Below are experts of layer 5 (counted from 0) of a mixture-of-experts language model. Rows are named router (the router's row for the expert), up (a neuron's input weights, with its number), down (a neuron's output weights, with its number) and show model dimensions 128-255. Each number is 128 + 32 x the weight over its row's rms, rounded and kept within 0 to 255. Numbers have three digits each.
Before each expert's rows: "gets" lists some tokens that make up at least twice as much of what it gets as of all text; "comes before" lists some tokens at least twice as common just after its tokens as in all text. This comes from a sample of Wikipedia text that the model never trained on. Tokens count by the router's weight.

# expert 11
gets: " | ", ", ", " in ", "; ", " (", ": "
comes before: "1", "2", "0", "3", "4", "6"
router:194163126141164099134147172053167123121130071160156086142106134153107125154101086114075133168154145140125113107142125142135116189116112039124152167144164119146112102140110204149085154116154107141127180172136106132122166127111145137130101092148144129088134160141092144130096138112102129070144098144146097115144131168188091120183140155198104129176060169132127155168151105184119115157082
up7:186086105106148134183145163029095114107157125140145133182116097168135079136133097060119130143135127195136112118109133112179091092138142168183136076122185181111130067099101135155181135099160123086155147120151099162090110133159134119173075155139109148100131112118150141102138103132156113170116144167116138105162096085111092126175083104183069111092071127132131142164149105160145134087207
down7:179119162121192136217129135156097179147177071178127149143079154080108116099123138161165142133114144132130147113128104120131132118121153114117116142146118146119109151160085110109084135058140120144180137168184115187177192141113083107208070114157151095127104129137161121133153166087096134121168165162173115128104118132135103097115090109132092122096116153142082156075194107173117126163151
up8:102170139149151088126137130153155119158144120177189129064153145144152164121087132119109173123105129099140141151099137168101155162076185125163140193218127135131143108152107117157152135125173158103072167093164142129191079129151109135135069082127174119115137126109214110152141148091115136105133159118073136146101150183139148086157129167137114203164149205134139141100118167135159118163160
down8:094067125146114110120148134146179116098137159100153136145117143164168120131126098136113097192139159100166180089143126135146118144116131147137171100173151164107081127095075127129117097084149159058071141121132110124122138071108115099090124185113076159164153159112148144171157092068133132144113175153089148248053152109150107144119108132092119182120123112147070150085142093064130168132095
up9:115169110141149154187170136128176092095110106131225143173140162098131094136087133111123192130123181118086131142144119147097081152135105156057124163158113162197087065122159151139123094126120149142127122142140089092174220134143067158114105177096131109138132183126169103181163130105114091105150156115193154125168083094113138103106151206160095117105152172126168135124109134131078177140145
down9:118102180187123094101166176133097102187051148189142077070148125198132094096148152116165142206124103154129120160111137146133140097158091087128097142104098133101144118159136193137121135137146112094104141138079165113121121117128117106147109091158108111089133196162115135156053108139082125178153099085150121131104151168108116138107202166132095109184175119112150125097116141132152149092117
up10:167125134129161134069136181163176158116116114187154089166109133157182133114105122145166106169146137135141099183123166148123106146086079142078105101134121181098131104122119087087153127148158109133146078123066123141076132107133135142168118102140166170141149101157155130119152139088072191116085167063184166124125146129144109096108144150176133204141078139110128177117140061170092120148191
down10:149078135122153106136148131181113146119121117155143145170159104075176130170089138141131069106167116148110141133094148168133068137105103144109101100158139118118122125090143164137153071095095098112146086114078134182126161124133083136122130127134132114092117176129093160163137105154169077088129142063082108143193116184178100081127156129135105104146146128119067151116167230135156119138108
up11:156119151154143136125101105112176113105089163123106086132128061109127169116062067123048081116111144076108126181135143129049127214142125083144157157135136116157083082125141141108159119187126122127147117139106142106106249104111109209110095112076084105108136163144142102134153107093159132064138107107135079128136142117095104130127121130092140197117093164117154122165113098150146089190164
down11:140096201132111101111149131130176097163098086160166172143136067150142186146104140100109086157107171135167117148140101165155151184119097159137056078119112150171168116172119126078138118128101165149104157122129102066112160107134121098117132106128143124138129140149151075111117132148123134107116110140138131144170155118051189077101137151169114132079212144128139183204109062167117152120089
up12:161136068161135128176115194078092069128063128099190068141128137155174109179129129117124166167185134149043098182156146093138104102133137145124147109134124110120139056082097111095104114132116140100117114116105131132179130150090118179166135121131080138123075139099140093126121116132134166066034136116070148181106093099128123125165172104103031129105190134112081126091146106186169130174121
down12:113100102050144120083188081107122155098098126107065143180145125171147143168187163125176098098121128197155131137115131163139105147155189159170187177107155058162148167105158134093129043102181149156125104120099090130135122142133135103142176230190093175175116135058117062137085139157087103173145056108138129080142106193149123133132153106123155135092124096154129108098107076158151144126115
up13:133107118139170117137106118140118154134188116112167078142110112197102146180076119144085170116106187168134143150197156157109132184137128062111094174097092126096118192161120176112115110107155109159114101117144128153127114083154127140148082093167137113157105137153157129171123133049149154060113137103110158117118122121140139049172132144122161107148130140113152084182120066119130132166118
down13:165103137127183128162127132125076132100141080127101032084110134139195098124132114124128140122189142067138126115179129122160103172112067090166115074121116107119150091090106109146128161136155152139108125121117092138208148120147195148115142155090086132179105121089114181127188070144173163126116114151153080101105125146124150164069140126192128100102118179111105114125107101133092142112125
up14:135110145133113095141138074077143140093125158124102079146162138160119128112125064156076133084114135088134170038099121131082093135105104108129079152125086098104186176165172133141065121105128155157117158202128124119133177184136123110081180123118094144138100056131103132121129076118099061138107126148146136122146132120080093111124138174156138168094136119164118196108104120123150134154117
down14:081163135160087161082175150156112138136208080106226156160125129148186180121103133130170090132130164108090101114112113144118169193143168067140107140119090151143148066071108131181123062103065127183182092114120120117137143112177146106140078104134182124113145182162096144132087153161117112171162156144137131094141080132159065145092135146132135097199108098159145183119159144120120144157121
up15:184173154140118143113156114094120092166175106101195143090201119123073112107098152108125157116161132168090101124132096076221112107131039123158136140094169096098148133173094094164105161135090127083079119151108146157086181240126132133098126130063092143123101137117142144141134129129103110128122093109104141134192183196101100141144104084136119150113142128170097102139129127097132150133080
down15:190113156161101078142165131104226139140107150139157186149082125096074152069117098114131152117065111093125103098100158116120143082127156131129062117183125184164153108102098161151042116124149138176173112149139088119156132130132141147121141110153088184141163103128123132173134092113131211147101112154121112103142110142104120140140084178179140169126105110153078146154182112129171093117109
up16:240100162140169156119118098125130167112167141114143132192150135148180155105090107151116183123171151164121130105150199111122096117098113090123099179201150146115113163102124194151114101099106151145130149142116104121126118115113150105093125096158075133143127123108082133145124116183173149089050133115102137167081157125097116125157108177145136104153159127102136089154194110127093127151175
down16:133163136147117079088139165101116134126058084167132169051114149080147096166203101152117106138163117108116132037128068143171120121165125159095157145054167166186075185081109068125176032096122129159103102105124082147168190131148128129133152138123138138142142168147162079089149134133173133153153104122091102212075114123155162209096113163127096103141144170122120128112162113123089143163188
up17:150101105146121224066146104127172125137133137149119085103158136146104147108173139167116166119171095141088109151123114110159158146104124130112144154186103129166157147147131156124110090117143092154196128161129106070149121134141146126103137115130094114166127112153122128154122103155072132141112097175144114083119117154154124141143156078130188143067106122127151136137114075137158124115139
down17:158196096099165141138115113140186129142123104160187128141220089155166203122086129154117107103119131117105094098115130162095133178127139170112153120162114067117173156106112075116068109187117083168135132115100108118111171102152111071138134078151113150124136128131164097127143126106164155129149137145093095156145157108101203127180150223132142098114073092094101130102147127142150128133122
up18:139151117072245054142155126160114226142126102119146136125139165077135072120090105111083125183195168171099115077164112176081132121134124059114168142074156126124134105113140120103103128107180147129118113149141145119044108076137166134107160072135161138115148181085049162092092128160144117146144129140175079077114148152119161155173175111103162123102122122156134179150160114156076110178121
down18:090138199102108077144116091123149141122144159126123121136132055102168099187109138133144113092137121143127201046170136098122154127108116136106087112103147166175148138135095150062222174113096129149045147110117157191132142138164056108090141180138096101112134122079100142087131126142137144135140111065119149156112099173145171124200114096123086096149152096155113136092142102104121165154116
up19:094104123128133129181169137117089152138144119121152092133152151159142103115124104064136098171088124155084180129152137136107102086136147112203098119168116075151153144167116149129148122153147125122107124109114144081080121096104171128110037105126126168094129095119140098207136102128094110126131113158083099176081192116120132164151110202160078089097128082144129151121121154142131145137096
down19:076137201116152083095089090159122171060099085134125167119170148139132173159087146165136084152131139164132117089071123081082167060108127090143161092127202148140180138110096124152072173167144137179132142093110084104104100106115042170144101143138120175192166127151084116095125162118115154119157112166192154107157165105132103133110116126137133084150111195182139139154134141104143126154154
up20:185126204198131100122111133169152148139071156198172110146104155131119085113120079152107107144106134055103149144089133123153139127112174175124184079160133078166136137198180088128130187157121102096089066121059113087133193105153118093145124162090176138101111148108082158090146154093140110105113124128066159107124128110091151100080193143147102132152181063141100143035103105185140117081138
down20:111130125131121146127152114109090163152093144116033162097119094137131141121113152116149135077156099051150127152145212125106107196092138102070069124086186182129108116110123112137136138116192133089141096134139142145142114102145107105106152123137132113160114080151120140119070173127125078155133074087139116183115168151122106079133080092240105107146053134111164076160131087105118124111136
up21:090114177139060162092195174069188113147091137137124139097138085154082109135109116121128150132109084121123137150170075165137155147160128085167158187141133113129080143102159135139137113068131084156126155115157092069110168144092109118118088120130117095056106190209125143151118117126076121120132074123126132087129109160127127147081156218040139168137118118142151083181137140114108101090092
down21:097174169134171137164076102153089094104121163150164166153124097168168127149112090121107136139177171095133115128087166122130092166181128101131136186105131147129151139169053198105153123141132134103131075111178106161163110148141108121092175091113119116088098169056045133035101178107193100113106126109127111116138057134178082124133087105145144080136129101117136164122117148161183135103112
up22:086100149137130128127102042146127118132144145165104153162138126065158156083126097078154121111181110131149125099165100095126182095126118136153088138069117059125184155100102116111175147164121159086163172145100178164116115174107136168156144099106083142127138081066125088076123105153095100119115107161152154172161138122087153178160140146132164148108121176130190173146074152149117161136114
down22:197103144119175092182124091151154090134094121133165115136076118149105072119120144077099092128132124147074179169122168072166148086136095087098150139095138115131120146188121132081137134117129080093041126131129186009073143163141121163100086183066129130189101106134158123079098131123165150177176129132163111073172118115119133152110144124151115089146112081121139114103084184151075129078149
up23:178088137168151124171169190081128120105079152097169180187131112141151138131130135112126129109112134121111136127124168159160137078035103124119160170166097078123133159148136112112112139052133091141146116201150126074128095083136134162122179109118102162089133126149153157147169107205103082102145137103155124118078157136146135211119168150151095173136191127097112130090121096168160088107096
down23:183171121105171105125126118104133137110155146158136103143192212149143117141133110129175097155111095120177090126112099078086130081109137143102130128104065182141132118132157154106143158175134146129136094074093073077108186147140161168161102137157087178093174182127155080151073114140147098134097099118181195196149143137093191123113121111072158076192142084106112150132083152080142192140141

# expert 5
gets: "\n\n", "\n", " |", ".", " the", " of the"
comes before: "\n", "\n\n", "| ", "The", "|", " The"
router:108134102148180106080133121116098142179127126098136137164098140135142150105046169114109192093139098120141145167120128137077107143181145125116145137119195199116102077092140184132081137087116115109127149097113133134156062138130119098113081109124151100238171092166082155137152128138076145131106118134111133133143110093106085125096141132056208165187098114108163085146149126182155141074153
up7:119114177150140136128085102089150126115155157102166106127116133158115113144142130067119125117122149129108162166103138156120173089186087120122010151079179089190139144129149149142116207120108139093067153154098095170156169060091121162120162158135080126159124113172068126125167115168138100114108134125162133113112082110180145131128147155121169106133150112130146151152179126106050107123156
down7:125098108151155090112141069075137127105122162113032120102140143138095161124119167094142130143189084127103124108145156109147132117127153144107098149172117117123073178147091132207101104133145122137143144128101097114129146163081086145154221152093054168127091114189076144119181040109190105185126127117123137165146110207049162157122119121099160172082136152161128136120183157134110140118097
up8:110138076139121142072173104128167121188073151082158111170047081089142181125043124077076178127162090114167145160116070123104109168157156138136188139067166127112183100144083196141145148152124135138131147131103118196188140113153128080097063138130104091122135151179125123151117088144073125172165108147189138202125147152083142129097089134141134158147156159122141088154187131118095156157179
down8:156101167133127078127158149104118152094128162123000131098165151132155075087140128132183072125177158139117155071144150114139143066127125127130128125147128130130133177142191097143111119097123076113131079125141115091106142121141124166147157130087128141131156107088106127113086153130117130095107143099065108092136117126153076094162140126080152130039119082135144132100094135146148150116135
up9:155157070144106106122141156113100141174084190147114138098120126114114144137152148157091152114100100099166028100097000098121130173197165117082095118144125084099146070154128155133121187144148155142167170109141035124102077171157132147106153155122162086075091095115112117154140095132128139090133121108110134131201147115205101104173127169174086149135086149090100150120112142118072133119121
down9:114154128200155143087155085098163071138121121154135079088185138191104168128095105088145091156117097130115088118146102104159076108140122088159111134124130146161108129132082139185136139041118165129132116150159127073042121086155173130174112094168088073121142133103083186127126167106124130098143080105135143100147102154101130074168113149096104107147108076183084175107124184111145106066225
up10:159149070158166118125117148111102119176097113059124144089072122177152132117031162072105164092128107144090163147139118135146116166163138233100162144162146121125129098074116121124178153153130115184177183115112073151170080107105132084129083062066097098134196160116134153141105134138165109162120086137177133110130107103130097151097132137148194181149200120068183085085138169232158202100126
down10:136152155143118117046129101135153126087142175144044156151156140066133121139189145208157111138154133103171119081107107116168137135144116094170119114111123086090126141112167158145104117122130145058082093090164130152121115193129110167113148227164107155107088105131087126154137099110138114114146161082074155158093152085099146118139127161094102081121087149141122151202102104134109051145185
up11:124099122121221122172118115101141126129087105099138093134130133150122128140137097157113137137131170137089157121130042108131110154141068094141144101072162138118142147084113108154092168140114079108109135146109162144136127104158107129122074140121087190150142071136128094142181182142129081088131187130134147140139105140124073154146155126137154143103164126157132129169117113120112114115159
down11:169085218136181125123194125147147148075123138130072121112149137154111143099163156101185098213183139087077140112174152137129111086158123062178116130111184122183152090117120156109145088153187168145184159126126093104164066133122135117098148105139140154151082138144167130071182145150120144126222087109172081111114119122105169176093148128059136137062133158067156182137145154103165121105151
up12:109131106156204149078151134134150124162099111156176056107125105114128164110071181121178175156153104116154114081227135154194099153132120117112121168100209153081162116181185141099160084165066186120112110135083150102119154121163073109096099084114109114116186141164141135195126066126120137113166077148156148099137081113129093161104149097089103103141138186169144086115113129101153140135163
down12:118104127150107151137114153099146146095103119143110087115137124119127154093126100125162174173111105128080077124136112146106126182154143121120116093084097137140140153056145123105138187163121157153125091159112143092164135127110099133138141187105152154087106106168093138121189122179167186178149134134105103149163087090101122071133079089099123131139171097160093143187155089093080113162069
up13:112092099121161103136141124104105138155126149137137142185135109100112138124143134188113133147155129174175140123138116161097150127151165145145166101100120109096101126141078151091152150160108148120091106175148121115122123198125085134111107123119143120098111119108117129092188145092130120115128117140133117117164101093107129120124090151112161206207175155207118151090113175152167138069145
down13:121105106104167152129163154128101097077143132152019116041082101142190159121162084130121096115109122127158153144111114115169199163118144079142062145160146124170132163128142095130128090128081137133121088114071055127142155153182115106123096114152135137179176134180159116128158139143120099133167065088069095075187114138113121120100178117142100171143152114160086060144117091115106092138103
up14:101107115134147121147151149129146168157154142103131133142191099180140131163153096085147144100146105145150088175139080155089155113138159101213145110106113184117190114109127063107142166121153147142157118126041130113099140152196113089141101115115117105117174100164179125113149201206121165132151202126103118132088156108154158139099133075105147133163101111128063151070147127147150103128155
down14:123075118098116128183135125122090123087191119088101096121106123167118102131067172099155123081176124132099111092139111133181140152073135102128166078182078176156138065089129129101146146111137133131126096135101125140129076152135148097173146159164148158107147158153105095109129086130180138103165154118148178126141142082115155191092094108106163177124155128113150103102141199106177144102170
up15:108093130101083172116171156120190152121055115150114163101112124123125125121103162113116096124194104085134138089093128167158089074052089125108171136129092127075113073147129169118084109152098172112117145114159151112141137072115138160155109127077104106189082170122135124109142159114110099132132165101104056174153110127087131150105087107133090148150121105167099156145187124166051151094157
down15:153152137153138157137136136130157134180154148134059095148135102108111117149161119134132156123084100171124111129132170156126155177206120085179097121149152096208141170108192110075089115162162090102123135146168102111155097112121128109150145144151170123126154122182119122133122090144129124121112109153154140112048147129120191107097152168150117158096136140119120176145131099186182094152125
up16:147154138124176128129121121103119074146132179046129142143106150175091147135209134126162186162148141164135143145158136144114127101189086086108190117107133174135098119150127158107182161131133152130168121091124238089151087121113153099137142110122103126160196135092110160125108068177150123113102101103107133118070080083124168109138116075093133101149155172104125073142165124154131146123153
down16:124112094133104193096092142125161075119093147097184146116153120124127083129119159095135107127128133009152129115160137130126138138101147112153112092125176149100156116132144145115120105082111155160126129127099087085111082122081126119119148140141088131113133138150113114158082166166099200162120112207144120132139130073122132115120127114137132111105109059145098129129110116121090115120150
up17:161136136136141132083116105120139159142091109129132086163123125126128089128067131118103144074153128066132133181080168068166155211121134107130151117153121176112097132084145111123116132101143117161172151109172137139156112083138183097128030100122108099166158101172145160152109098128104090144174157128094111185130119105141073157097132114140138157183166099093110119093114143189118128099148
down17:128089115095129125091177125128122062109157191056062158089106112097121138132074116139142149162136094118078184088120118103107176087184119120161089151087155145119207095150184120099068124129131194061081061097139153082149114185144110121162163094074106146110140127146114112104088146118086138182120092149189120089138121112062187134087076136103084123094129213118142133159179222125128118153105
up18:149095166137168148098139164104111102144124166147125065112156123101125153085127078120109133132107145128131103105114121105110161084146103102200083116148154155152049184118140180133112122129142146139177144129222173140116136120097120122136150101088186092150134140128087135174131126159125123087100119110160100130141120211153122129143154167215197098114138086085111097094122135078058189155049
down18:092123085141113076241189167129120096167100123116160133097113135107160136097134083139131129205116076101127115134067130168160193191130147125111171150073076149108180141127170105154158093089133137133096063120122107180050131115098148166114154075159129123105080095153141153136112113122175162127083100164149162134137121144188067115128170090172098091113118102181150140166107121134080116159140
up19:109130153142135130098157098111122158141103174103196130146118153132134155144031213076109135109146110088140182154115116083125156163140167147097164119118129171110132082093134125131060129108126149151116135105124131139157086108194120075124016065087129132157173126164108195142094127138109121133139087171115101152132132100074095193113089180124157149133130116118218096122134159160173135134141
down19:153063133125155101153141127145146140168095137097000135076136132104115102149160151097103150124135114104120147139088127116134118103094130154150143124137126163145149111106125093121127129103139139132099088135118116135141112116083128061113155135134106129148130117133146115154106118093134095129160139132130123123120177110156186147113156120141145179141146113141113121144146163151134126090162
up20:176153145175144116098148088111201125078125145125141117128081134073092096170155098125083097165175154192091119142123037123061100077151150081143083167113158065182130129123106164070124126106098121084103119160186113077092157126081133091152151172138178114160175064146106131085138119184132121059133144128150140090133181160130089134119088107085118149143073117169166070130053118116118161157097
down20:137117164106159113166159145114094189171114130096117126124111170145138161148125185080147113173052101162107109099151126158123157118187148158163147106125155179119193178110105128105118110073177206151122052080146140109168049074154172147124104051200120115160157112131149097145039066083161141133117113143153116102129118138119162147110142099165132101122151139120115157087145099115120158098126
up21:205090133121160134161159144063066201123181118149158104115076155143219122101047166097139113094150159112145137135108140135141134141142102120076143107087154185103123107142092132147121201079122148107129129072177131119185102098126129130094093150115168157180138187165122180100111104102114126103116122092040142188104050154091119207096134155114163176141098095096136131143119149129168119110125
down21:157167111097121085137122108131140063100081162070000179082137145168105102133127120175149204152152079124132174153099069129099131129152144071130180148187142140136160102075117166037130140132136173165116139089149145124151120145127088102154120086117057107124142065128154100130064144129137123176187119120196145105184202135155132092129138094156145112131116154198117102139107133166147136116181
up22:145065120093160116090177121086080116114114157082122120122110103179141141071089155154063162101115134129051160111105136110133095097133101128071138132093170170133074090102116142145111175067144142126128124128142141164116132135063130077105072151131115037184114121136107162146175090133126169137139100159097147104139132112107092131078154138068185132139131085107164162148070154134149172125188
down22:126171168177146144169131124195197103170127136151091175127108170138172126168132125128164081073151114120150156103079129183084147131130151141109155081083156126109111167140158111132169119193139122153104099122079138101137130119135109116180145099128089193108167114160136125129149142148217096123136199150120170081088123102132142162121053113166087089137125137152099138153127153159124060110105
up23:094097160104080069100076134155140123120134124097161098134120127143144077078093174117127155132162159082131152181057137093143160090096139086115176137095138098122134118180120122178124153117120111128108102119083097145146143134109124117105120058145082171177092117090155117106147169126134164093140100105114147139158105061149087122110090154117093144075166128181188140152058142134124132145118
down23:079132125132191156117212116140100128119152130106023107151096153163137127150126089119146162147052111148154130097141172162134139144108039172180100098130130176100146100081104146169162113097115176154231176123144154177076090133118127133164151172078154096123149125155134095143122109131124065168089173102061162176148203162119121153114119174167127086165103103105101148144161156121115169092103

# expert 3
gets: "4", "5", "6", "3", "7", "8"
comes before: " | ", ".", " |", "–", "; ", ", "
router:132155052151170094136110104137076155105130086153162175105098160129072134120175107174114112138081162129121098118140129075153113073144134173108157210133116119088089093133199091130119149159108091145103170151143108130159125132087103159192142131103103124059146102146166139140180135139173139119144109128143122119098119124143063120103150125104138092126162184092112094169181068123165089015074
up7:116149109197124093087074136125120168066170133022075208206088163145145159124143112137117120144143123141157103114096102104115166112126122119180160153165049164078125129153096063052096117166166161129126097196066155136090178137111149145140162174109146123130140070129107111197131126129161167120054119108131105166150151159121124105144131100099159139105137109122126097106108135162175160159084
down7:083159139077102122121147145145075128130150162059160169216100103164153192079164117153111132183154120121143060130128167099107096102075127103128174127113141101126147154085138104095125110165083129075203121215100082163145114142084164160141133146118119102109135163119082090168098106174151092141193110147185155095084144149113108113130117113137121083149119132148124160124141138136149143115172
up8:087189117110143179109054157185157139151114164150165087113132114172107183123101107157154127130132111095146150125096186123028129141204134106124117137092143121140070166179160128108089140171134125122099142159140099177191141136080123134101193125136147098125139122151108165135138091179128025060156171095167160115139144129155135109124119119143120101132151120052148163115141086154113070080105
down8:133149106138141153093129136170090076168127086141177077091103135095104152161134118116136088076133106109124158110144124176100133178053132135071102155169148109115134133115150134142131107098134165143120117139095138124099153116132070184051135092178082176134097121153097123135150108082095085125142129091131183185187142137120159111151114163131116080153167105139092119117123106185039125136116
up9:117103067156201137120154124117137149122098123116153130195109144163101104118145111195120175125125083120221151180130078183125137108129125154142157102124092087131084083195153152119122149181149094159154139121154115172147126131140125157138122066130186114119155143121160139143130156125120168128080130161164084131105081084136143117096158056152152112134081154154097064210075163152074183116154
down9:114170147121128094102099153220134177122102115100170117121106112089153173130132139123132112125166166165077103093139105129114089088109110130137070122125154147186151134135165158114056109127090148141126124118087116189085145184122161137071129122144136095115137176128145105180156108117192129126039104115127147173155147161098130119201115163124161153156134144124141139195072114114137123096140
up10:106130127074188162188117135122160128134042152154137108112161169144087179099153171185142109121149102134161093120152146151142119156138147152114125174114159121146167138163139081118140164151050154123116150143136131153177112112179128100131120185105144189129102142150204126100156140121100135116116054128132122116144195083190121106102092062176135117170178123086121155155074138069105121117127
down10:103183118112133092075093173100171108114100132108156149124135077180124187171169142112178121106131101157136127118065118105157135099123161107120074104158124128091104155137176143145097081126164096124138068157098152125134127105118061115141093118099151080068129140150084112178142149170135225145163113124041106089156160183146168107092132168145142136138088114108124118116095129155092125109139
up11:172089063155121143141042185098081067141129103163170150115151129142150114122118068109161110105121150159126112079163138204180036128134068080181172148146142133159076045139164148134139128135100085128108165159125129112174071127108156145160114159146117165139143112156136141113141169170146049128176134126169151124124086110164137137119122036139177103120124110081120144074122055117168102059098
down11:103127139090102152144147122176179101145176133091199096130148122130147107131140078139169116069123078113117150152166070135127123140075112116133181124117131059093143147148129084099121097105150092118102149128096124135154118170106108129089145152154129113105091130102086143086154134134087084105110167133137149104149157129107120123145179133169157157126123095156133121106137145123123152123143
up12:062111156123099017161076093159176160120119131122220119139087121197195124136061118068101099141188127075131099164177181112079102166166091151142118128131120145144152107131120168146146134144164165105158165130107081129152135109089120122119140117155187116144113087048096129121121111156098132150162150162135114151176114151122123111206198126093143097156074081116113109141087097109113135128117
down12:122148141160077109104162118136152146152179175108111133099131157098143139120105096160155145146098134128128107116119120135128223191166124167100156169142189132094157148165187140168099077105113236117098132146088115052103059127162079117159149148124143170093118100081116159107149070063099153152133117161142139132154059108153124130127124100081141099139148100142091206120106161134137114145174
up13:129120080132094110150077130120154143117120074141159172107150108107093181125110148177170190090124105127142090159160163109063153106081119135110156226156118175103107101157128145152069169092141074226142121122135166119161147168145140122111108115101083139090195135106179129172115152142162102113124126060119132116121118152142105097153127101140062103144115124123108176143141126121143110147137
down13:062103098118097159087120127133142136160061147151105094095090173131155180138135136096171181098136128130102082155113122167140093109103079178117098104074098138151169141107083104117092103144188191147051151122141117138123098168139190163114101123142210130140166115123093115103118138103126188134092127085065120148147105171149115164080163141108170122048123127128122170127125158112121132047106
up14:149165142191140116164130107181122150086176108138113142115123096104156167131150053207125147126168186056177142147127129163153120104126126128121124121193099120119165133138135132114126151068087124115129168143098094115065139166109189148169064144092081172096129082143115112162173094145120121094133126151141128121157099152126091151127153171184110132143144111107091141130122124177114108062132
down14:143147168152125138112113161125164106097106142124136160149138154186125117115089202118113107083081170126090198105143173191117105182118127110157130087158083155168173135148074133120058167138141137025126130194158143112121145142105108129183063121155094175111136089138158154159110177117134067192126121139146138088159129145150127168081129114117096100105105112094113098134112163122128130192144
up15:167100110115103160150108093169108154138148099155183101071140133088151197155111186153114144144148103102135107125126101116133152123074115187121146170120117095112034134146126146135152178102118175124226173141092093114098121103136130144115153115087155101111110148111115164111155157154118070087123099120106123160068187126098179126110116135119151161117158129137146102118103086174155119151160
down15:119108130140088121099152190169115130133067172155169112146096077109118132119163138115129220142063143128100124125126073116127125121118082147181084187090156196102111168175115161143144117113163126106153123175131073132091120095082131173136136167144129113132115104145183104137138204097110109176094110085190131115125182126122141127123195151115122103149127151097148144130107104083133093165116
up16:167098148152190087141049123180124117145150091166151146055171092102122141110147125158191114123102071133132041128128135101137093109096174095109140138048132114056095154141062171152135179134077158100176141104083129136149140187192106160174116118114084093043153085156155087173184119131143108123101133132128135173099136129138123121152133102153102135165114087154129135111116140099134088131125
down16:157099143101121105090170129021116112106140107138129136103132101148141104097151104127170135116157144199202123101138150102159112031085122187109167168133110172107043130116120091113141126059090171141123117124164155089166097066179148118146163106089179089140182060194147140134103071125100186106138184086138135146096158092123090124110082136124186146115141110111164090083118138199159109123096
up17:098120122117126102138093096155076158090110086206080110069125081081099142149128150136143129131143141146100154120174131147132184138116118152103097123090136159137085181122116112125079135210145075126171108125084164176111113104100160116136167092142050164102148114159093128061164134127046070167097103153074158152153123128187100174127170109177129134163169070081139149140159110114125110151132
down17:130116138154136130124170129078192130114106097131118172099149099186146136132147171095130060098104166095153175119090167079086135132105151146114069089119102121133137126112106091132157132137132116124096189160129125123107165111138150171087165136049119139156127124138128160164200134140145050101119132118128140165083145169116136060096173126108152107135135107108123091170141066153090151148177
up18:106091070174119106094094135124135170111116117123182109091205148099158069139121122155137148109093160139127103140170126124113109105124096134137095121113114116105097166125153098125165165151138123069127156132093155131132091116123084158169127163113130144064155168161164101192140114068142171187109071118126149107124026087130167114106118124147160096061121123136107101093118104103133145096136
down18:114100108174173182124110149055059169138098083072121110098163169114093085127087124155148097143169179129139145164145119110091110202180176155144121142143143130133138141094094078074093039174157122125159143140124111117079148106114121100057109101080142154081122195101101133034135162123149121128067142121186099116084113130121131148117122068130153132145105103170133122121138123151143107124132
up19:159169089072110157118093087167086142125150139110132147096036097126175113141133121093137108169163179150106117081156122150173195193105168167131202147128132143132131101153137147133178122160162094161164079134089125162101135170146126144131163078136204143123176149140135152148103150067057192095101169120118109141157095162173099080103094150144147145085141077167109098164064090104151110199091
down19:087076103193092126173178135144169077149104139084061125135200089132086145133156144115059188147143119115095120142105135166102154119136124106125126139141126073155143139097106087135148160201107121104128148116097126105146137095103119085162109168114139159146104104152140117085160191167130075115128141069176115098074119145118129116131076162163110144162143149108099123117131092117126104116170
up20:090145073151174113124107087130174161094075183166158099131111087142218105135126086132063101126104128078138136136129066114091115130129144078129174175140127118131098106137159129147112127102094044127139119106115112117106114143146111137143150145097140102065128119146095112085135124146150148141115138085162089151139139165124158084142128104148119118140124093136105092141142083158149157151167
down20:118155063126087116143095184152134182166171107180102122190104081128109206115130153121072168129100128151118135101153153118127117080178149121134139099168096166140132129014088094131127156129097091125179152136142060160063079123075155197115151125135148113098146079101140114161169098124113183193099098161103121165159142126136158154113094124127046215186136105143153083124118159093115107118135
up21:170113166154136056075181145100148093159136126120120132167096134146101144119164139118093128094131154184137136105152116140133073190142121153146096051189176126142116187094095128104136141147120067117145113135119132196130181180140155148115195118138139129097146142145122169092131112119169205110119150167193090126088125159067171114117094098134110104087160162103171155119083147099158112172123
down21:199107154136123123134157170138107165121129151052208210131099133187161122095181112087131109078128140076096114109112117121108132016158097123134090137091152157129123154094159150148129142107102114130109115135182164136117175148114137172143155093150137155103109143122156100122107112165132127122119140169143105070106134137134084125141156189106064110110112116181140123109026159135207099120166
up22:072184151132089103159103115186160195146126146134133154102159213097195149152116130150131122103116131133105108147202195137093125146150127107127143088139156168118095143153134141149088138154168117159189152100141118096081139128121086165145142136116182109155179110131119100129139127090148188106126063123125101148148116130149134084146141122197141120108092177075111143102120115155141118081120
down22:107150146142155072086145078142130151144082144173176097108148169190136109137168177142094077086137109125146117168187093117137072123110141116153144151055131173105113181133177165099116121142145084083147104139138054140060120116106169110127140130064101097128125087156079149142080117108100122111165128137219155163114129126141183137126105106079115087114088138105156126137121130153174097143094
up23:141088150127220116129162112154162103113145178140251145076094092096118098132195154119182078157154109087136111103146116113122159112121109041118115173106083063135115147129165107112117157154107159095185148123146091121193117109173178171111203075072140142148157145136084158149134131138113125148135096055119127188121123118124117154092088126144138177102133127105153130087104128076135100118118
down23:146103061083147167125119162136154151143137125158176115112116055175102115174107124081079133128133155105097093131145178157158090077070149195103139088109139136168096116124103173145156079145093074123063116160156168192136134078129129096105203178114118193081134154171069096100076130109093138165141076172121160095173081111121121099136121108056110136088192125123138185063163127102073105158164